Experts of a small language model.
Training: a variant of SOAP for the experts, 384M tokens, 4117 steps.
Below are experts of layer 6 (counted from 0) of a mixture-of-experts language model. Rows are named router (the router's row for the expert), gate (a neuron's input weights, with its number), up (a neuron's input weights, with its number) and show model dimensions 168-223. Each number is 200 + 30 x the weight over its row's rms, rounded and kept within 0 to 999.
Before each expert's rows: "gets" lists some tokens that make up at least twice as much of what it gets as of all text. This comes from a sample of Wikipedia text that the model never trained on. Tokens count by the router's weight.

# expert 48
gets: " the", " a", " an", " The", " his", "The"
router,203,195,206,182,214,182,211,195,224,191,173,190,216,200,198,196,175,208,272,245,194,218,272,195,203,205,223,182,161,176,260,256,209,181,216,180,213,228,259,255,173,186,196,157,153,206,190,192,215,201,200,202,177,173,211,206
gate0,256,237,169,198,195,189,199,137,137,212,251,241,240,211,199,247,149,208,223,200,54,205,202,199,223,201,219,198,184,206,195,232,203,228,222,201,197,171,214,189,192,215,209,246,186,198,223,203,219,234,181,172,197,226,200,198
up0,164,188,106,203,192,217,257,190,170,251,206,229,225,226,150,183,149,284,206,250,234,148,205,179,204,202,232,201,251,156,193,192,215,179,257,166,159,190,130,199,159,182,175,235,199,235,180,213,189,178,203,229,199,131,211,197
gate1,170,178,201,215,191,231,185,197,180,247,237,197,211,200,185,208,168,187,172,202,216,194,176,226,136,208,216,201,197,203,131,217,160,213,280,197,160,200,234,202,252,190,204,200,205,209,200,202,177,198,197,152,110,220,182,200
up1,195,224,224,165,212,194,230,227,179,222,202,253,172,245,242,100,232,187,206,190,222,212,243,208,236,186,255,168,215,198,222,149,197,196,157,177,199,181,198,189,187,194,162,170,241,149,163,161,206,184,199,197,200,172,219,207
gate2,158,201,242,237,177,171,212,169,232,214,169,211,202,251,167,219,239,210,199,248,223,248,143,183,262,193,196,206,202,258,235,226,176,218,180,161,131,212,196,251,200,142,190,175,192,184,117,123,211,195,192,200,158,207,212,201
up2,135,211,223,235,139,190,238,198,195,175,170,168,207,198,231,219,184,187,198,209,198,300,196,189,246,181,253,164,192,258,253,167,210,214,205,187,198,184,212,235,152,194,176,211,232,118,167,176,229,225,163,219,239,187,210,212

# expert 32
gets: "\n", ".", "==", "===", " ==", ")."
router,240,186,226,200,159,244,205,238,255,257,152,207,207,199,220,272,218,193,198,268,184,184,218,204,182,204,145,213,166,192,216,239,194,204,203,231,202,230,153,177,194,185,165,190,172,135,192,174,174,229,196,258,165,191,267,224
gate0,242,203,218,182,193,203,173,196,186,199,204,222,204,181,110,207,197,192,213,196,157,171,150,168,170,195,170,171,180,210,216,254,182,212,225,195,173,187,192,235,252,192,151,231,186,265,206,168,193,194,230,189,252,170,176,237
up0,204,215,215,119,212,229,187,205,195,215,197,192,304,206,219,200,196,208,198,258,169,172,249,214,233,206,185,239,200,173,197,132,183,162,203,225,264,201,160,202,152,198,179,186,212,187,139,214,227,213,144,169,198,203,198,191
gate1,216,197,182,207,171,226,207,190,179,162,158,177,192,198,204,185,218,113,175,237,148,236,144,204,190,169,200,206,200,247,203,247,128,198,208,204,203,147,138,194,211,184,207,185,198,201,205,218,169,183,126,195,243,168,188,195
up1,208,199,183,206,199,219,197,174,206,197,198,161,188,202,218,211,197,176,189,224,163,227,176,207,203,206,177,234,195,230,188,225,194,200,191,200,185,166,181,175,226,150,200,170,214,216,231,256,176,190,159,207,194,156,205,171
gate2,182,209,176,196,239,182,200,187,203,198,204,161,204,209,192,211,219,188,191,260,269,189,267,179,197,220,181,198,199,213,205,198,205,203,245,178,162,213,229,177,139,212,195,156,235,200,183,197,264,175,224,257,193,175,245,198
up2,182,205,186,189,254,190,189,161,207,192,208,193,216,203,199,206,205,183,195,205,246,163,199,192,170,225,192,182,197,213,203,193,175,210,203,192,104,223,204,192,204,208,230,177,202,151,198,191,256,190,298,236,194,191,221,226

# expert 42
gets: "–", "2", "1", "0", ".", "6"
router,162,214,273,169,175,240,234,205,179,134,214,174,246,197,243,261,192,224,193,253,160,249,173,222,193,233,227,187,230,196,194,182,230,221,184,167,245,188,211,204,175,218,181,229,210,202,185,206,169,204,159,183,240,238,225,158
gate0,202,201,216,203,185,198,213,201,191,196,198,201,236,208,141,252,134,240,206,208,150,208,227,192,193,190,214,256,176,180,201,223,199,221,241,222,234,216,189,198,204,191,191,196,223,234,198,210,196,212,278,174,190,257,239,127
up0,154,206,204,253,257,193,225,227,196,172,213,226,142,143,206,147,245,196,201,199,193,181,173,251,212,217,206,205,233,189,243,177,208,199,135,150,192,160,196,172,219,146,203,172,221,180,177,148,176,185,142,211,249,186,200,256
gate1,175,208,191,214,204,221,211,259,156,209,171,251,206,218,200,241,201,220,202,224,214,183,218,220,192,173,153,160,247,228,210,183,200,206,201,181,206,200,125,192,196,202,209,214,259,205,244,191,169,174,188,210,194,199,193,218
up1,181,216,186,204,204,203,209,268,125,249,200,215,187,148,203,207,218,222,243,218,202,219,197,167,274,186,128,210,179,235,199,198,184,205,228,207,167,171,172,200,153,201,216,188,201,232,262,235,219,211,199,204,195,161,173,255
gate2,203,172,196,200,208,232,202,160,200,209,237,245,144,138,224,246,115,184,225,158,210,264,178,199,182,210,200,198,167,198,190,233,196,200,201,173,205,140,212,182,194,191,216,178,201,200,174,199,240,213,186,180,198,197,196,207
up2,198,206,191,201,199,175,193,193,224,182,172,197,276,191,161,193,209,158,175,232,236,228,206,257,228,142,195,156,207,245,200,211,274,196,168,168,186,191,232,174,194,197,185,247,254,193,177,186,208,209,161,257,200,144,216,216

# expert 58
gets: " and", " as", " also", " was", ",", " but"
router,230,178,198,199,228,155,170,208,230,255,204,194,158,208,233,229,236,141,159,213,174,242,189,200,135,207,206,186,220,213,237,213,199,162,127,166,200,188,213,222,218,199,254,287,186,238,240,234,223,153,215,205,162,206,179,181
gate0,115,222,262,203,247,228,154,214,191,265,233,201,223,200,209,209,248,219,198,176,236,98,237,194,163,256,187,191,198,204,210,172,205,217,208,213,188,177,212,197,209,199,249,205,190,194,148,189,213,257,186,235,223,205,195,196
up0,113,266,242,188,201,252,201,219,160,253,195,192,232,202,241,223,261,209,181,216,240,176,265,202,156,298,209,199,191,201,247,199,234,228,232,182,197,114,171,182,235,206,183,270,200,198,193,173,179,201,177,211,235,224,205,175
gate1,203,193,202,174,251,207,222,215,164,281,166,211,195,209,195,160,198,198,198,235,176,194,162,222,268,201,163,253,234,191,180,188,212,203,192,126,211,156,189,140,184,158,203,206,220,251,220,247,228,173,157,205,210,187,193,183
up1,211,237,192,191,147,275,193,196,182,197,222,197,231,216,197,199,201,188,176,226,175,211,217,160,205,147,201,207,257,177,200,211,173,203,192,200,203,168,175,193,150,218,178,197,171,200,197,234,181,172,248,88,192,206,137,199
gate2,148,212,191,199,199,232,196,156,285,225,195,270,206,179,213,183,166,248,263,177,194,268,202,191,226,216,242,185,194,189,200,241,191,215,246,190,226,194,222,162,209,172,200,203,158,205,189,154,226,196,184,204,213,174,205,194
up2,211,214,199,200,219,192,204,203,251,249,200,187,212,217,206,199,145,242,157,205,146,195,195,220,195,153,200,200,175,179,146,231,205,180,219,195,173,153,168,234,204,134,217,172,150,237,183,280,207,214,188,217,182,212,262,206

# expert 43
gets: "\n", "=", "==", "-", ".", ":"
router,231,115,242,223,206,245,141,246,194,242,176,178,189,215,244,178,231,178,166,199,240,220,180,234,161,206,156,222,161,174,241,224,164,175,215,183,180,252,246,177,258,197,178,214,194,227,231,159,203,187,158,212,190,181,172,226
gate0,172,101,237,188,175,239,201,226,201,218,154,247,176,197,199,213,185,134,220,190,157,182,191,229,216,258,179,197,262,176,248,226,123,271,193,195,207,141,176,206,216,248,196,194,162,208,136,230,202,161,198,208,238,206,192,198
up0,222,288,175,198,229,163,177,175,213,150,220,180,223,226,254,167,200,206,191,241,250,210,200,233,184,182,214,197,164,210,192,172,262,151,206,196,206,257,243,216,182,185,205,198,210,201,257,171,221,206,197,189,143,193,208,192
gate1,199,204,156,189,203,243,197,235,155,298,167,196,258,191,144,216,187,226,194,141,162,144,239,165,170,242,136,192,200,139,220,167,195,229,228,128,209,202,153,172,200,203,201,228,220,247,156,206,209,173,242,190,257,258,173,156
up1,180,177,260,216,201,202,165,166,201,190,217,175,159,206,192,198,260,182,173,220,190,218,165,202,195,147,215,218,201,232,199,205,190,225,186,191,184,219,217,198,190,120,197,220,199,172,222,187,171,221,173,182,175,230,202,231
gate2,195,180,221,205,169,229,230,201,195,172,214,175,200,184,239,194,246,247,240,222,197,197,196,197,221,204,147,242,184,194,189,223,231,203,204,194,198,244,241,170,122,144,252,210,292,251,174,184,207,121,135,202,189,181,203,229
up2,251,216,230,206,156,225,189,280,206,218,216,77,201,194,215,195,190,216,179,163,194,244,199,241,220,198,124,200,245,240,221,196,205,195,203,249,219,197,202,209,216,206,192,189,209,172,196,258,186,177,207,201,210,222,185,114

# expert 33
gets: " of", " in", " by", " from", " to", " for"
router,196,206,217,242,196,169,210,166,216,243,182,223,162,238,215,183,161,191,273,241,205,203,226,180,253,194,214,244,176,191,222,200,217,169,220,168,160,202,184,200,171,204,223,235,167,271,202,237,205,184,170,150,214,182,181,238
gate0,190,216,212,174,199,201,204,224,169,229,196,191,203,200,207,201,207,224,174,198,174,179,215,228,206,226,204,156,207,197,244,197,199,198,153,181,206,178,189,190,252,200,258,217,157,224,223,172,191,272,150,229,192,201,192,125
up0,215,253,224,184,169,186,185,207,200,168,219,198,200,162,168,238,173,252,246,225,140,170,218,247,217,240,248,194,201,207,225,203,194,218,169,257,199,175,180,180,214,166,256,254,134,213,265,189,214,220,77,214,167,150,193,169
gate1,184,210,229,207,204,199,208,203,178,183,195,210,203,218,206,194,182,200,198,157,214,202,145,234,180,235,134,213,290,180,243,191,200,211,209,189,210,149,172,240,209,198,179,249,177,229,180,178,175,241,202,251,260,205,171,206
up1,207,193,221,208,175,239,184,199,208,296,213,185,216,208,210,174,119,202,208,204,216,257,202,203,198,160,209,149,173,195,198,132,191,195,190,239,190,272,258,171,197,202,193,163,183,199,285,210,197,163,196,181,172,183,161,202
gate2,194,202,239,254,180,243,184,200,193,208,237,275,213,186,207,190,182,170,191,214,205,230,158,199,196,197,253,229,198,183,232,143,200,177,188,215,246,199,179,195,266,215,194,201,206,199,145,190,200,161,276,189,247,180,186,201
up2,200,204,200,204,210,169,191,152,197,151,212,235,235,213,204,224,313,177,167,218,151,210,162,163,212,211,273,217,143,204,128,262,156,204,114,213,193,201,126,209,212,231,175,156,162,226,189,247,200,200,200,199,151,190,186,148

# expert 25
gets: " to", " for", " of", " with", " on", " by"
router,178,223,188,215,178,155,231,193,212,211,212,221,136,234,168,183,201,181,215,226,223,216,223,176,155,216,230,227,136,188,184,240,172,193,224,228,181,217,185,167,197,224,251,212,168,229,201,193,249,178,148,146,183,178,200,175
gate0,317,221,142,251,204,205,169,221,228,191,237,171,221,145,161,195,213,205,154,187,184,204,192,200,199,199,161,210,203,205,163,192,234,224,193,221,207,197,212,253,171,130,239,176,200,198,198,205,180,180,181,170,216,176,165,192
up0,310,209,157,221,204,210,205,254,227,196,242,166,233,192,202,151,225,207,178,172,180,190,161,181,192,208,154,205,196,210,203,208,200,253,211,221,185,197,197,266,216,138,233,195,188,220,205,200,167,211,212,296,239,183,180,269
gate1,209,207,197,210,195,199,184,168,181,156,185,202,158,209,201,177,196,205,188,247,155,224,204,174,223,215,221,165,145,171,217,201,153,243,197,215,202,203,197,182,127,216,224,200,209,200,236,254,208,230,197,189,200,197,231,169
up1,221,192,157,206,200,198,170,229,199,271,199,231,196,153,188,226,216,194,189,186,204,145,200,227,164,204,178,277,263,223,233,214,206,186,201,196,207,188,184,290,219,156,207,183,203,194,120,175,201,157,223,228,220,279,147,227
gate2,155,204,155,183,213,228,199,157,187,204,201,203,198,217,290,200,256,172,202,192,197,185,199,245,179,159,196,197,212,249,201,162,186,181,208,189,194,180,226,254,167,168,230,178,192,190,185,203,210,157,207,240,217,164,202,204
up2,184,254,256,185,175,177,231,233,208,227,227,178,235,185,185,158,182,190,185,245,235,211,206,230,147,191,193,245,175,166,216,206,201,196,171,253,189,196,203,195,209,176,205,194,229,200,205,205,194,171,248,192,191,191,229,187

# expert 60
gets: " was", ",", " is", " were", " are", " be"
router,265,203,226,239,223,164,198,237,203,168,209,203,237,188,185,184,248,205,231,158,191,210,190,217,161,155,211,243,192,219,221,225,183,158,176,193,171,188,211,170,182,165,245,149,201,239,226,178,190,223,210,191,197,254,153,242
gate0,269,168,187,294,197,145,193,161,175,215,220,252,208,206,222,167,205,207,213,200,217,224,196,208,225,225,251,254,190,295,213,177,221,226,199,212,217,209,191,237,200,204,190,246,167,231,201,205,249,212,186,169,179,248,158,262
up0,152,172,198,103,148,216,206,251,216,192,184,137,225,169,194,177,252,207,200,230,220,180,225,198,190,186,227,209,188,194,200,272,166,196,233,172,185,195,288,198,220,181,182,177,201,132,226,199,187,183,235,222,220,219,191,168
gate1,193,143,226,181,204,188,229,189,170,171,167,211,210,128,203,198,204,173,208,248,200,194,203,134,202,172,175,229,214,203,222,206,197,130,195,244,217,212,193,225,211,115,204,186,217,196,188,201,130,212,216,225,227,192,195,185
up1,207,197,203,211,268,232,177,259,184,203,205,183,181,207,195,204,118,230,205,195,252,253,203,174,183,174,174,222,210,200,161,208,160,242,205,177,209,224,225,203,238,203,201,267,196,197,176,199,287,221,195,178,182,193,199,221
gate2,208,195,183,236,181,173,244,173,210,221,186,205,206,180,175,237,242,195,194,139,148,200,182,201,197,211,200,198,139,163,195,196,176,185,195,189,218,186,196,173,166,248,208,220,194,221,194,160,181,235,229,210,203,180,228,191
up2,181,194,183,152,173,228,147,263,223,244,207,164,212,202,215,179,187,264,174,212,183,205,213,157,203,182,205,201,239,191,195,201,185,229,203,186,200,228,199,199,188,179,180,179,191,191,201,205,202,136,197,196,218,196,224,186

# expert 16
gets: " |", "|", ";", ",", "-", ":"
router,201,240,182,189,254,235,221,234,202,232,159,149,197,240,200,194,140,247,164,212,204,166,197,242,175,213,256,159,268,228,212,177,237,210,180,192,222,209,206,190,127,225,141,259,155,241,161,176,254,162,183,206,187,260,223,216
gate0,176,239,191,193,203,208,188,161,206,247,202,228,226,212,189,183,107,207,205,175,279,206,157,195,205,297,185,276,255,213,216,181,204,239,249,209,194,185,227,206,203,152,190,209,176,179,198,207,218,234,210,192,208,197,236,226
up0,224,155,201,201,194,207,233,199,196,183,197,197,182,191,212,232,271,205,205,207,171,200,229,203,197,118,213,127,147,174,176,209,199,187,166,198,219,225,174,194,203,195,187,199,230,219,200,179,191,172,199,212,196,196,181,140
gate1,203,210,189,200,90,185,184,254,208,225,194,238,206,201,181,262,208,197,190,197,212,192,194,213,155,235,205,180,210,213,221,196,152,215,190,167,210,223,182,230,192,193,177,238,206,221,127,310,205,169,187,187,197,218,260,223
up1,182,213,201,210,189,215,201,230,202,173,172,169,186,283,213,188,195,191,257,194,148,181,186,223,217,211,129,189,181,224,199,200,260,175,191,236,222,189,194,155,217,204,228,207,278,152,178,138,229,215,167,189,244,215,157,156
gate2,170,187,194,155,214,185,223,97,190,200,156,188,248,214,185,179,169,200,209,215,220,145,165,201,171,199,210,184,226,192,214,174,202,156,198,171,265,212,243,193,200,172,227,130,191,181,237,200,195,223,170,187,173,188,170,210
up2,223,248,210,199,191,165,194,191,177,181,210,196,194,213,221,217,263,228,195,225,148,262,248,223,195,205,219,167,191,182,213,197,211,196,197,206,206,226,193,188,209,205,203,212,202,220,132,140,194,214,248,212,270,208,196,174

# expert 19
gets: ":", ".", " /", "′", "):", "–"
router,228,240,159,210,233,227,197,168,205,166,176,188,206,229,174,197,192,209,183,169,171,227,251,257,221,171,214,188,204,203,187,236,206,153,187,119,214,204,223,208,171,167,157,187,205,241,184,201,182,156,201,240,209,216,205,202
gate0,143,203,191,199,210,201,223,223,205,231,201,235,220,193,158,197,206,201,188,230,195,181,245,197,215,228,196,152,210,142,193,198,162,190,218,211,194,228,203,212,170,153,179,184,167,173,204,179,196,174,156,212,205,167,205,199
up0,194,197,190,149,193,152,172,151,191,166,193,204,219,229,205,199,146,232,280,168,208,214,207,201,206,265,188,201,195,240,241,203,166,218,195,176,161,241,165,175,233,235,184,225,207,226,198,195,144,255,129,196,203,194,200,202
gate1,240,198,217,193,246,170,193,174,190,200,174,293,211,222,205,232,186,208,182,196,198,241,190,258,242,220,220,143,197,215,190,247,188,222,189,166,203,200,190,216,211,202,203,205,207,229,215,215,210,199,200,222,191,213,193,198
up1,178,210,196,205,193,198,227,198,216,207,193,145,150,163,200,203,214,161,229,201,207,160,198,148,180,193,181,227,234,195,201,94,248,176,231,278,194,169,207,203,199,194,188,161,201,202,208,199,200,194,213,172,213,177,219,203
gate2,179,204,191,187,224,195,235,167,236,118,144,201,177,210,201,188,199,268,177,201,204,186,250,177,171,229,185,159,206,178,216,200,196,205,178,198,213,162,189,201,201,191,178,249,214,255,184,159,159,154,234,203,216,236,200,159
up2,204,133,169,199,207,278,220,260,175,281,265,151,241,192,200,166,199,256,202,231,117,200,189,198,233,188,173,198,212,186,182,164,196,209,232,193,194,195,221,158,199,201,213,198,185,189,211,213,216,168,211,139,208,221,149,209

# expert 14
gets: " 1", " 2", " 3", " 6", " 4", " 5"
router,174,162,273,209,205,224,232,271,181,203,194,201,224,179,178,181,137,230,125,235,177,197,212,219,240,243,206,200,217,186,250,178,193,178,217,184,172,202,235,194,189,149,169,246,210,232,163,179,200,193,193,185,187,196,248,199
gate0,212,193,231,184,197,186,190,191,206,243,164,238,166,202,239,203,176,199,235,212,195,258,164,277,190,219,171,219,185,199,236,198,203,240,236,203,162,221,202,223,240,196,154,232,197,201,226,174,221,227,202,203,213,224,184,192
up0,183,188,247,182,179,155,232,189,194,202,196,194,151,206,196,206,237,187,188,228,180,190,161,287,153,186,192,203,199,219,204,210,198,210,170,158,177,206,210,175,206,211,182,200,213,133,192,197,244,237,214,209,232,230,209,185
gate1,206,194,180,141,201,146,193,217,231,183,266,209,213,171,199,194,237,212,160,273,202,165,194,190,194,194,217,194,269,189,241,217,206,217,201,198,227,241,203,198,176,217,209,188,168,185,203,191,208,175,185,200,245,225,166,184
up1,173,194,189,224,211,181,225,154,280,176,180,177,235,256,207,209,154,216,258,188,164,199,197,186,225,184,207,234,261,187,150,194,203,155,227,208,177,198,197,275,211,163,155,210,191,195,182,206,161,187,201,202,200,192,210,204
gate2,200,197,181,266,210,195,174,207,207,211,159,204,257,247,180,210,200,212,254,207,154,187,202,190,194,235,196,190,209,213,287,193,199,213,188,193,200,120,195,184,247,218,206,225,260,191,213,183,189,200,240,218,189,223,141,169
up2,195,203,193,262,205,208,198,210,239,201,199,186,220,208,184,203,138,243,200,205,194,200,103,186,166,197,242,198,203,203,290,178,140,199,189,198,210,196,151,184,281,209,190,214,230,205,185,147,189,201,242,222,135,152,179,183

# expert 17
gets: " was", " as", " is", " he", " He", " his"
router,240,173,255,217,199,151,238,210,208,236,243,225,197,165,220,192,178,163,251,231,182,237,210,174,199,172,223,222,180,198,216,239,211,174,196,170,234,197,223,207,203,213,246,252,173,230,216,219,232,184,205,191,170,207,211,200
gate0,270,203,190,191,228,213,242,155,208,202,176,197,184,203,186,183,184,192,181,182,199,169,212,236,188,230,208,195,121,213,173,153,202,172,195,195,212,158,169,213,192,177,255,207,223,208,185,207,188,158,236,197,199,214,215,219
up0,185,213,201,198,153,214,253,197,166,176,194,283,182,223,135,194,255,209,223,193,220,236,191,225,204,178,250,214,175,182,236,197,206,181,214,234,230,203,199,212,232,199,205,183,188,231,265,219,188,208,168,178,230,174,222,201
gate1,200,246,214,195,194,179,207,200,227,221,219,233,195,183,217,219,203,188,233,177,200,143,218,199,202,204,225,159,102,164,224,253,200,215,194,203,212,206,196,186,215,180,197,203,200,239,178,201,132,175,136,201,253,199,169,205
up1,204,226,196,136,196,201,200,187,232,196,227,176,173,164,218,232,200,188,210,211,242,169,231,197,207,200,210,167,145,181,207,216,172,215,193,206,228,207,194,147,232,207,193,153,191,209,214,276,155,138,138,201,205,218,186,192
gate2,276,182,229,200,201,190,224,201,183,219,188,135,128,194,208,192,214,207,222,178,161,194,194,190,206,189,199,159,197,198,169,234,173,194,213,187,197,188,195,210,188,198,190,217,255,231,209,209,205,245,124,193,170,182,296,242
up2,199,179,243,190,120,197,232,185,214,175,178,193,209,193,168,174,177,200,175,200,186,209,254,200,170,190,250,209,203,212,145,199,185,204,202,246,186,199,229,214,173,175,220,234,215,212,226,190,189,194,142,179,188,203,277,203

# expert 23
gets: " |", "|", ":", ";", "===", " —;"
router,236,232,234,220,204,229,247,194,174,214,238,170,181,218,168,136,160,272,176,242,208,174,245,192,174,158,193,240,247,180,266,234,133,164,210,185,205,261,240,185,182,208,169,196,173,204,177,217,214,199,201,173,160,209,214,241
gate0,208,132,151,182,188,180,200,195,183,189,176,188,198,197,192,206,214,206,187,235,184,230,144,208,207,230,171,193,205,223,212,230,194,235,230,199,194,211,199,189,207,237,225,250,50,192,218,181,143,203,200,168,197,174,155,131
up0,190,207,209,196,227,217,202,192,182,210,199,234,222,194,262,206,211,207,197,196,241,183,237,195,180,209,216,195,189,154,210,199,204,191,192,189,219,215,223,206,186,154,159,159,339,216,199,196,217,189,197,180,206,224,198,230
gate1,141,221,195,155,234,262,140,195,231,227,208,255,195,200,227,213,169,192,223,143,194,193,216,201,217,194,145,210,208,209,220,192,159,187,188,177,184,207,191,186,192,153,219,190,201,220,203,153,223,188,166,197,191,205,190,138
up1,193,204,198,141,182,197,207,206,198,227,203,244,218,169,209,205,269,165,236,203,238,199,205,202,271,202,219,167,215,181,225,243,216,218,205,178,233,190,196,241,182,210,198,265,156,182,173,200,217,177,189,237,215,173,209,190
gate2,177,216,150,148,173,232,222,217,122,201,200,201,175,201,215,161,209,221,210,221,195,218,136,211,201,204,230,191,233,186,201,204,247,195,174,190,177,200,207,199,187,270,218,204,205,168,177,159,158,209,235,247,210,187,163,175
up2,199,172,311,269,200,181,210,221,212,169,227,195,274,190,165,210,201,147,206,199,204,192,222,194,209,219,161,223,179,175,162,221,151,194,224,199,199,216,206,197,194,207,231,194,202,259,215,246,271,206,164,165,209,226,287,250

# expert 22
gets: ",", " and", "),", "\",", " or", " &"
router,256,198,213,243,186,192,199,240,251,182,192,172,147,223,177,241,243,196,219,229,175,189,194,186,228,226,246,212,228,261,236,226,229,173,171,206,171,199,221,181,197,213,205,202,170,215,216,219,202,167,125,175,199,241,140,216
gate0,209,200,194,191,182,220,216,152,286,242,154,196,168,139,239,202,178,209,196,274,218,164,226,230,188,183,232,200,132,201,192,233,152,220,196,221,273,229,255,231,205,144,142,208,178,199,197,196,212,246,211,207,226,217,156,152
up0,213,207,185,210,228,204,195,226,131,203,257,217,230,176,201,206,152,186,213,182,202,152,239,203,202,192,225,148,241,203,192,203,254,207,192,174,205,201,178,180,169,262,231,192,199,212,176,233,177,207,195,191,138,208,218,292
gate1,211,187,209,218,192,214,214,202,210,226,281,186,195,158,232,229,209,192,166,233,282,211,192,204,196,194,192,176,215,254,242,167,205,207,231,155,238,157,198,230,160,127,267,212,167,181,253,174,198,186,184,183,237,226,187,197
up1,184,177,208,245,189,198,193,175,195,200,252,201,181,166,208,237,206,214,170,197,264,241,205,186,203,289,192,179,250,194,215,167,247,177,231,175,197,138,222,187,191,181,247,231,198,191,251,128,190,196,201,171,173,187,199,204
gate2,176,194,180,156,209,232,158,94,192,182,210,198,192,222,178,204,157,206,199,182,199,223,168,194,215,168,175,208,148,200,166,193,194,157,220,180,269,179,222,209,266,225,225,237,201,192,234,217,217,160,272,172,198,209,214,200
up2,176,281,214,225,182,240,211,241,180,170,164,163,189,244,243,196,236,206,217,207,185,227,100,200,203,164,195,213,193,152,191,241,184,211,204,205,183,139,161,187,200,178,188,182,248,262,159,190,183,210,185,212,151,199,200,194

# expert 61
gets: " in", " the", " of", " at", " from", " on"
router,230,195,192,183,160,199,197,179,241,198,178,233,166,186,231,185,169,175,242,192,207,245,217,203,195,202,247,200,182,179,229,234,183,180,269,225,208,239,243,183,213,209,229,183,169,188,209,166,213,188,208,155,222,165,191,159
gate0,196,251,149,196,177,197,202,200,199,177,210,210,227,190,231,170,226,233,203,190,230,203,193,207,196,217,162,140,227,210,309,145,281,152,149,182,194,174,209,216,167,171,178,174,201,184,207,210,196,201,187,259,182,149,211,195
up0,225,203,244,124,214,206,178,214,197,255,230,185,192,189,178,253,202,202,222,232,227,226,237,283,191,150,185,195,186,202,205,289,202,227,177,186,176,141,179,204,197,210,178,219,160,176,129,215,167,175,221,202,216,169,155,201
gate1,210,225,207,205,118,195,192,214,195,237,224,204,215,197,200,219,234,173,179,154,209,160,199,138,178,229,111,198,231,173,195,236,257,194,189,174,188,141,218,255,154,242,223,184,183,244,262,176,186,204,197,117,179,196,199,230
up1,206,211,198,200,158,201,187,206,193,251,233,204,218,199,199,215,230,188,177,171,202,157,192,130,198,232,114,192,240,159,199,250,234,194,173,170,194,144,221,263,173,221,232,191,171,261,252,191,200,200,201,92,190,195,194,223
gate2,192,142,173,225,200,188,218,207,201,213,182,250,209,185,141,268,230,201,200,189,190,198,211,218,196,212,202,218,219,225,208,226,213,254,234,174,195,180,198,160,204,208,203,215,173,176,288,200,247,203,215,245,249,192,203,210
up2,217,198,200,201,190,138,211,265,202,206,177,236,209,183,98,234,212,206,202,199,158,200,193,227,181,202,211,214,215,205,211,212,192,219,226,200,196,184,213,170,221,235,210,184,136,183,267,201,244,132,189,246,236,173,202,229

# expert 53
gets: "\n", ".", ").", "\".", ".\"", "=="
router,250,172,189,184,185,213,190,211,218,234,187,204,194,214,221,228,237,205,182,226,208,191,243,200,136,163,177,237,180,213,234,179,183,195,169,239,176,207,201,142,194,224,154,145,170,146,213,197,195,234,201,221,193,192,226,229
gate0,164,188,192,209,199,203,203,200,173,227,190,186,154,211,193,209,189,211,170,192,193,200,222,265,239,203,184,163,206,215,215,205,193,193,222,199,212,139,211,200,178,129,207,313,191,201,241,199,186,197,244,234,171,236,168,194
up0,222,211,287,206,179,197,228,198,203,192,245,178,212,143,200,194,222,186,239,195,222,197,202,131,165,221,233,228,176,197,202,225,208,205,215,178,187,233,214,208,245,221,199,104,185,171,181,203,193,201,191,190,214,142,203,210
gate1,198,210,174,279,193,160,202,198,178,152,199,249,287,197,152,202,263,179,231,184,168,199,252,185,213,189,194,188,188,218,160,193,165,200,199,161,209,221,146,193,205,225,214,188,208,169,243,194,227,201,225,176,209,210,211,240
up1,199,208,153,250,181,154,202,203,177,167,195,224,282,201,171,201,263,189,229,197,188,198,259,190,207,204,197,191,192,206,166,220,158,184,180,148,204,233,119,199,221,222,211,193,227,177,221,190,215,202,189,198,232,206,217,236
gate2,219,200,214,215,199,200,176,210,282,192,202,147,159,204,230,105,158,197,278,215,219,182,203,179,183,203,201,214,184,186,135,213,241,232,204,159,199,199,219,207,198,237,191,171,201,211,217,171,228,210,179,278,239,200,163,193
up2,192,199,203,207,219,200,177,201,288,194,228,174,183,210,205,166,196,204,271,205,210,164,169,219,201,194,198,201,209,173,165,208,203,198,211,178,205,196,180,201,198,211,195,188,204,214,221,200,213,203,188,221,198,227,190,197